From a checkpoint of a small mixture-of-experts model trained on Wikipedia: a softmax router.
Below are experts of layer 3 (counted from 0) of a mixture-of-experts language model. Rows are named router (the router's row for the expert), gate (a neuron's input weights, with its number), up (a neuron's input weights, with its number) and show model dimensions 0-255. Each number is 128 + 24 x the weight over its row's rms, rounded and kept within 0 to 255. Numbers have three digits each.
After each expert's rows: a language model's description of what the expert responds to. This comes from a sample of Wikipedia text that the model never trained on.

# expert 35
router:137130108126106137156113145135146110169098169093122148117120153138118121117110131099183157147109125115123101139123131163144111177111180121129091151151120163127138136142115096106143093145103118151129173141148128110135175100160121118130112130146118083079126120147140129101133182131140140103169151134146144137160153143121165132098101120132142146141136131148129150186120109142163140119142151121155127151094085153114108106156127161142088081151115182110142113104143113127094150113162135184142136178139111099186152121121120147148161111106153134131094160144180128161135124129076116129079140150148122123146144143170104096112143136124105130148112117165079150099173134160131081172146124159141144162120113117143125128115093114089137125128133087150160172131127143119165135094123155
gate1:163104113096112122114147144125151135130098123118138151104112097177129126161089215166135092113158122127111144121119170137107136116130080136105135170125160127127136128157103085147120143156113143089085129131165154130166120127140127131126109119136121118128122135144146131131125177122142151080141129141125138117153125140132140116110129134158128134153120112141134077134154126103143146154140107112124103119162157091125176097110126139133093117185120180136137147128082137145158137105109140175131117178162096158145163083117100182149121091089144142142164129105114099163114107133126093106111139117111129159132127149107112128154132164152108139150133109111117142154159109155121125176160134152154092158136148094111121105135060117135185140144118113145096096080130141150113159073099133
up1:109083154132127147143137124124145099117168116136084145162181117101108122168145116120180121122105151085139162127120064148126116134122140091148170099147117077112096134156127157125144114095146101162136141155132144120119109097111122144149165135145133133128158152110134127176085130142142093156114162112138076140133143103098080147131090140136123126103139147113143122100127105153112120118104118167125149146100139126123133173139158120141158124085123076126121143139183112065115126116106120096165114094113170108094097159151135082133115141138129116177132106115118119109148152166095157119151146108151111092107102098134109109164099115152141118131146154133138098119144121118143078120115160106126123102123134105152100141126179169135095106097145130091088113141149135112121141161169159
It responds to: Common nouns and suffixes

# expert 24
router:139146129128096119181106142094162087136114138121155164148121121162064097120107117089124126148111119110103118144140142142150101132104153130140117115133114146100115097145092104095146127149110098146096130127149157096135136086135087135126114135178118122077107134133126136130134110107136168141159149144149168171148153146118112133110118140130163119161141124186153134146111066146098085105135163118151126160115117139091082078154140159131111135136119160134127131131122132157111155093131170156195128173124107076144146117100108135140143124131155124149125137128166085155120099128129087142111137133170137151125160135116106129115147166114128168134097128120119133094137166159137115158153135127121169116119115130156183122138114092076124115122159101106116166136087162131168146126176154
gate0:112169110105174127138145091122139101094135116117124160141140109145117139138150153144142149122162076131161146141145138111150105110174135124195098142124154094148186106096111121107113092163118150151037123115113102122111083122140129149092157093126135144116142135123165146147095123116093101136135146113152124123132170119108173158129107105122184132129122148123122115092136098131134115136120149108146148128151157122106118138085109087130080163103134135136133114173161141170152139138142146123115113102132121121140160120135104131143115131109111189107185130089134118133155068121141123189124132134151161119149102085125143129121138146121139160105117121108145082116116162153103163093136124151094119136112078117134136135118113138136125116172143148100097120122162137187140162128134115
up0:126157154092144112166132142130145093136144131107125130121087154150099148123144151096117145090131089140129140116125141099137115115140130131191149106131127136108141131127132161088117120135148164131088129137088135106151133134134096163124137119153152164129117125091162132182099127159140105169132122128157107116130172118138156153180119104142165150129117084146096096138078144123124113126147138153156136095125110085135118108105152120129105143136171150123139087152154147140155108134169126160116110143124093138144151139122102145109137126113098179071136166117115151110155080149154137142108146110133180098139105117145142124069132166096151146108116158083137124125100179111132104129125173143099145167117096121182176141118106133157110164175117139142068145102122127121129153094094113
It responds to: Foreign name endings

# expert 40
router:086138113100110135157093150113152095158104168088138158126104129153106101089089098101129134167105131118092121154145144152162125154103150121139112133145101154129142125127127096108128096134112095143119153133148143097153155098140108120144126134164113099110130118122148148105185135140131151116148138131116154150159163159110168157104092113092157158145143150155135155168111099145113107130117150114140137158092114158098106118162168143140116107149114154161141163145158116141093154104154148138156130159120120106148148131115095138160146088103149159126094151141144108157094109094106100147101131140144157136147168146128116117085141155111104134129089088158114137105169151157165105162141165149097154170100152177152150162102097098115105109129160098094151155158101150148161161107143136
gate0:100126158101084174135136128130125122144140152114093110130125130170152111094099164110099107139132146118148116117146145150142117172086134107082092118112127117092146149144117124116112148129115080086103123151095156118117123112160134108181112124103099103136157122126117129091168078130155159169150158107137131142181146124128146139147140154165132088114065159114141122136169115103160127061121149097118103120104135150143123136142119182066155132113146167128109135158120151178080128112150134112153138154119112149129128091128140122131104116112159127129123145141156165117118101104121090147150156146112125124101154130127131127117115105158192124104105162117096169116125161119169158143091137107121143166143143162140129115123132130149104133079143128160147155147163179105141160138133143
up0:103067122137087166122126086102137136143111139097163082086122167140129084124103157104110132118157147137164120149111104126135107181099146126067122148141124112119159122090106103126132144139137133085114130133150132102133123084154124134173133110129143124141134177137159142125114104086125154139107136148139126101144147094106161112134114118119143069154102130093099095134182128122146145047123091094117129142075147159137149136119113174107175095080106163111094121134113146139107118103111118084094158152142133132142169104125128140144121119128166126128147131151143156118149089107088119145147109157112145148104111140136124105140139114145171146133092132140101125156165132126175118141116148138151164113111149115114116149151106147164114154088149121159149144084144117127151140102157132
It responds to: Line breaks and headers

# expert 13
router:132108106100104123155092167109145139156125159112154158151094122146122081117115137118149148147132135123117128188109144134138153166103174113132083131147126165130155094141129109100124122171132118156140130126151134117160158081131101115131109127118151111054141128135137122123121150112127166117146129158164162148140156134138150147109101112119162151145146140169142148161111106152124134150133131132150120172114133164120108095162156142124084110133116169117148108109112097152090148093143153170166150165105106107153166125120103106118187086107140137158098166119178115146132111094121117151098128151164157144135129143154098135092158132125100148168089108183080121116159141170124108140126139124136139168121137127118159150121134094092145098108165112134150137120104173149158125097112167
gate0:129066078115097116121115133105123149115130121148122106091093105108141113183088139141143133128116127136165136101110120148152121186181123092119122116122128150120147112077104130103085176146137132129119139147128098133115091113148102122142160122101110172113142122095080121100166170175084102132101169178171145129130134124126159153110143131136156102129158163112113131161144093127170156124098139149116111133160100158132148111150107128116105098085119141111137140145123091078120104131102102120153170163146163115125142119162127122090126129121145106115141171121125145145110094136090165129103133105114140157158148159150132131112134155144135077135150163161135101117137112190131140107125143127134116173112159146091132157120142098126100142133117148137120139100117115141138067115079121
up0:125129109167149091098159107125091161123136114153122119103122141119159089111122120127143092113139116136129143079123156097117115148088135128123103131138119174138158139130129126136100155120096111139106122178143090122111130117144124088115087138092150158139099146160141111117145097115120130107116155056107124135129147132121145124178172144097150149121127083178138156115117097104180150122159107127145167109120168142165134156146076141159218130136169155183111143104094150139149131123133127134122134129147078148123118146121071134125144138115152163126135139149120145137107104109087183103166109115124167151161132110127110123145106095159130154134161150138128151125119098104136097105069106128122128128120106148134166120119111161105138147129145107112150116172090136127122098123098103
It responds to: Mid-word and suffix pieces

# expert 36
router:127126091118115111173073145145162105132079128111156151161127146136099085068108142129149141143103104097108128127144138128142132136138123126149084143179107172123125136156133085107132111158126095121097148129136106053145148129143109149121101148146151133120086111120146124120111113106119160146121113123162171140132167141097145146138125107114155140127133139143178149164073117109104121126116169106114113168112142150117101107126161123160143103158075128163130158125127100147137194087139165127155136144109100062167179138105102148132122098120143164150119155180163100118105095132068101152126152129152152127158139138144128147123123141118142155123118135170112155111144138138134103160141159116131154126112127140138158134119128103107145127127115123091153157101111141169148138127163158
gate0:108105121144154195118156176163160154150119101127116141136084153136158116102102107132167088140097120129117151118128102115144124129131091112155081127137128129107078131151129144096128121128123124101088154124139085060125130142133129146136084167119168129143111137138138127172091115104132124114132147116142156135129121146143116145081140125082152111153132129117112162134141167140105108176123084132133101132150149142115101154118144113115115123144086088136052149130147123121144149140163144125120076130109125117113161096121154110133124091109156162142066115127073084098114156103073089115157146136134153154078145148135139098136155138102158162138157151140155133149103135110157116164144172115110100131109105150129139132108137066135123158147120149127136128095146119125115150104130120
up0:123136132105123101118111098105096067113156140124119109092156140109107149118102110125071169091148136117150119148139114142115112142114165146137138128099141144172162099134146086148100150071113141128141154115123183159126118106139113121143174133193095113129123098114115126098167119139110134145107135114097121136110136117126102116146108172160132164117132139148159063121104130139132127110122190119105131096113103159134103093142131145129168151138160181088173106098106126135160083105095137136139168100130126182116126160130083136138111100137107139104144139107155160179136112158150137136117140139158106096146148127114125145125116114149101104111116107116148115121175156106140152113113082140120140145142170130120100171116134169097128127093142166127150091182125153116139104133120141
It responds to: Commas and list connectors

# expert 5
router:090107116108108101150105138093167119129072173093110150137117140127104095074116125132122153129115096098095098128120192178169139176089144126182088132132132138132131115140139080104125103143095095105130176125130137114163184110121121121134122124158122104105138149122133118121153148147129174107173150121116163159162182178120156147135095109114143147149142154140120168147111129120116121133113126104124126162114118156108087104144144129127120106135134131137141123140148102128105138099167153129153143135112146112135120131111133185141141100094140135134121149181138114167129117127135117148091136152147121106163149128115109129113121113123112157126069093131113135112159141149137106128144162158115130163077111179141125186093096099102120119110160118148158149150122169149160148086139132
gate0:139136122071118152121158105135119094143110164123145144154118151104113141083156095115111140088141131157137156095139171120118141101102143106100080151140092160112134161160170155132146112138118125153149084119131132114074138211120154113067133177183150153135116123096140141138169172136119140129099184117096121082124137167108138138155162112122122154117133109157110180161100138115143113146171115123099115166176089100141124110142113084162131156121110097137115101057092094097115118138117141131123130148123130105154103159159147117163138109150135124160127116116119069116136099103122154157114149118106114146129135164132114112137104112111092123138100123116110129123150172115098134160136138162130113129114153139136105139104108106158115122130123136141144128114114104105149129120123135
up0:094140122179132113130093153110137132112141118138119123083163109164153109137108166170157109131096122114175110164153115144127152140156115131144160112126160066131101112115083084119144132144154129097111166115128111135186137035154145157146118114089115117129095127167120136131103140118111122142140100121166170150160118099145130152101105105112101114146131157040147099106116113151113117120085117126146148156109171117103154150126133165098160148129168138109097163151138160156134149133139103131146105100114130116116124100097119133089100143144150162140110159134115199154124176137150116122166138130113122133101158113101153145148119102149142150099141121124154104157120129149135125140095126102138143130126108133111147121112132130102140125107162117098150130147173147155092120151126099
It responds to: Line breaks and quantifiers

# expert 44
router:124129087124116154164112164116143086177110143095146141143142150146101103077135099113136157126108133113105113141165138122155146144107157125148112143204126159112142131112099094097154074130116117162146138130142128097137147103129116156147137111150119070093115107109158176122124137151123162112150128115122136138154130128130146136105100113112152136142157136130161139163089122159141142114139142129144112160096071131123094125142158123136124115130129141117132114115164079142112163084157163159138133152151119101152154136102100167149174106156183157139076142170178116130119128127089126113096131147129144146146143115169128109125114134110120142127081096190089153108145149143118084146139118133117161193091093144147142157095135130088111122139127116125170146129105142143148140110111146
gate0:107126122122142112161167135134143118118166123124169120125162164102082122118137100081109118146112121101136091076141120094139115092120154106138108088179099121145105161119082168111123116096160125131117157124148134149102129141148135110137148122120115104129181128106132140105105106128100129149135159116166118162123184129166101110133112092153129093122122094127144104153140137160140085133119137148145125138113121188164156140133134113143113101100118093123123102108144090110139134104108149129148156112136167141144135100142138150103090110133174132151152101193140162124129139177139087118130138105135128144102164108135089119190138153121180119109123063175082073108121143113134142112158128102094126108106166133149115134127164119080109122105126109126118083154112147116123108155122124
up0:149141152111136110108140080193170088166140140152133146150070109096130113115108087118109164122133079101115095157157144140102143127133093114131134094148123143177165122140103139101127142125168148146155136119155069113138122149110149134113105141138138153156145118129098128099140100106129118070120133112071153118111149120108105127152156123124172106157126124104169087134116128139132128137130097109139132126128105110098081125111157141140093090144155102057105100127087138119127136155101120102158118139117138156175137111178118145124094102160113121142101118149112163160119136145185167064123139139152129111143152137106157108142160145133110133123137102151128127109147094099143132107119128140154140099154173150105119112123128128159100141124092101159134115133133165127078132118141170
It responds to: Nouns after determiners

# expert 10
router:087124112102124112144125125143166119177067164094124155101142128141112088081108109132157147123093124058106108142144123165120123134103165141155135116160097165124131132122122055118134095132102090147145176117157110128118165110156114116118088152146144111105136140133113122136136131129097167106140110112153154136161173138116150146141076143129135115161150144117133169142103111129129113093140159100124133165133106130117107105147126155131098096166118169119133143116149092145096163078147157196145124148142106107148135118138132166129136108144143148122095163172150138152129135130090109148080124136130158142144155089144124118135124130116124151135121138165109130144151128147165117163162164132125139124125119150158126168115133136083125141121169113135150153144095123122191143097152184
gate0:116090112093119154168118116133101167126141093130064112123105129165159107090153130137090084135110156145105125134141124103143143130148118142097107131140073141097170135143139122104147151123145091162169189131107116128113167136126139126129112112155128111154183144107113123160139132122138136128110070140153118120086139109109121130110149117107146088154138149149146115123121127101149136130153105149087156170103126110171161113144105143149161126098086074116160108117104090157096129123147118137111136168085126136110146122128145136105130132131181174171116141106128130128142152111080125130140090112150130100168165137106154147093082150115139110097118157125143138167172161108098094148120142162105127132131103088125098169106146155147107152113147131146146119106121138132122147153159184
up0:123124139191122091113123118153112133136143172138121146164159169158135097114109134123123162132146146132148120120132101176135116169109196141087123134128163163195126133084129164134132111115079145133088073145136191127097114099157153075154145131127130121120065140147148125117133105058168105125115154109141139103153131108149134130143144124110128118114128143116128160156122121116115134104116167110145125151154130171097112159096114115063136168130127167144089134115100121131127139132158097126126135153116171144147138129124134099124097126109110125127118124119112108126138138129169097099160159151157122159087088140118096100123107149106127143110148122137119145138159095139139154165094068119109103088124147162135120110132114105090170119121149137145120158154142129122121137150110093
It responds to: Topic nouns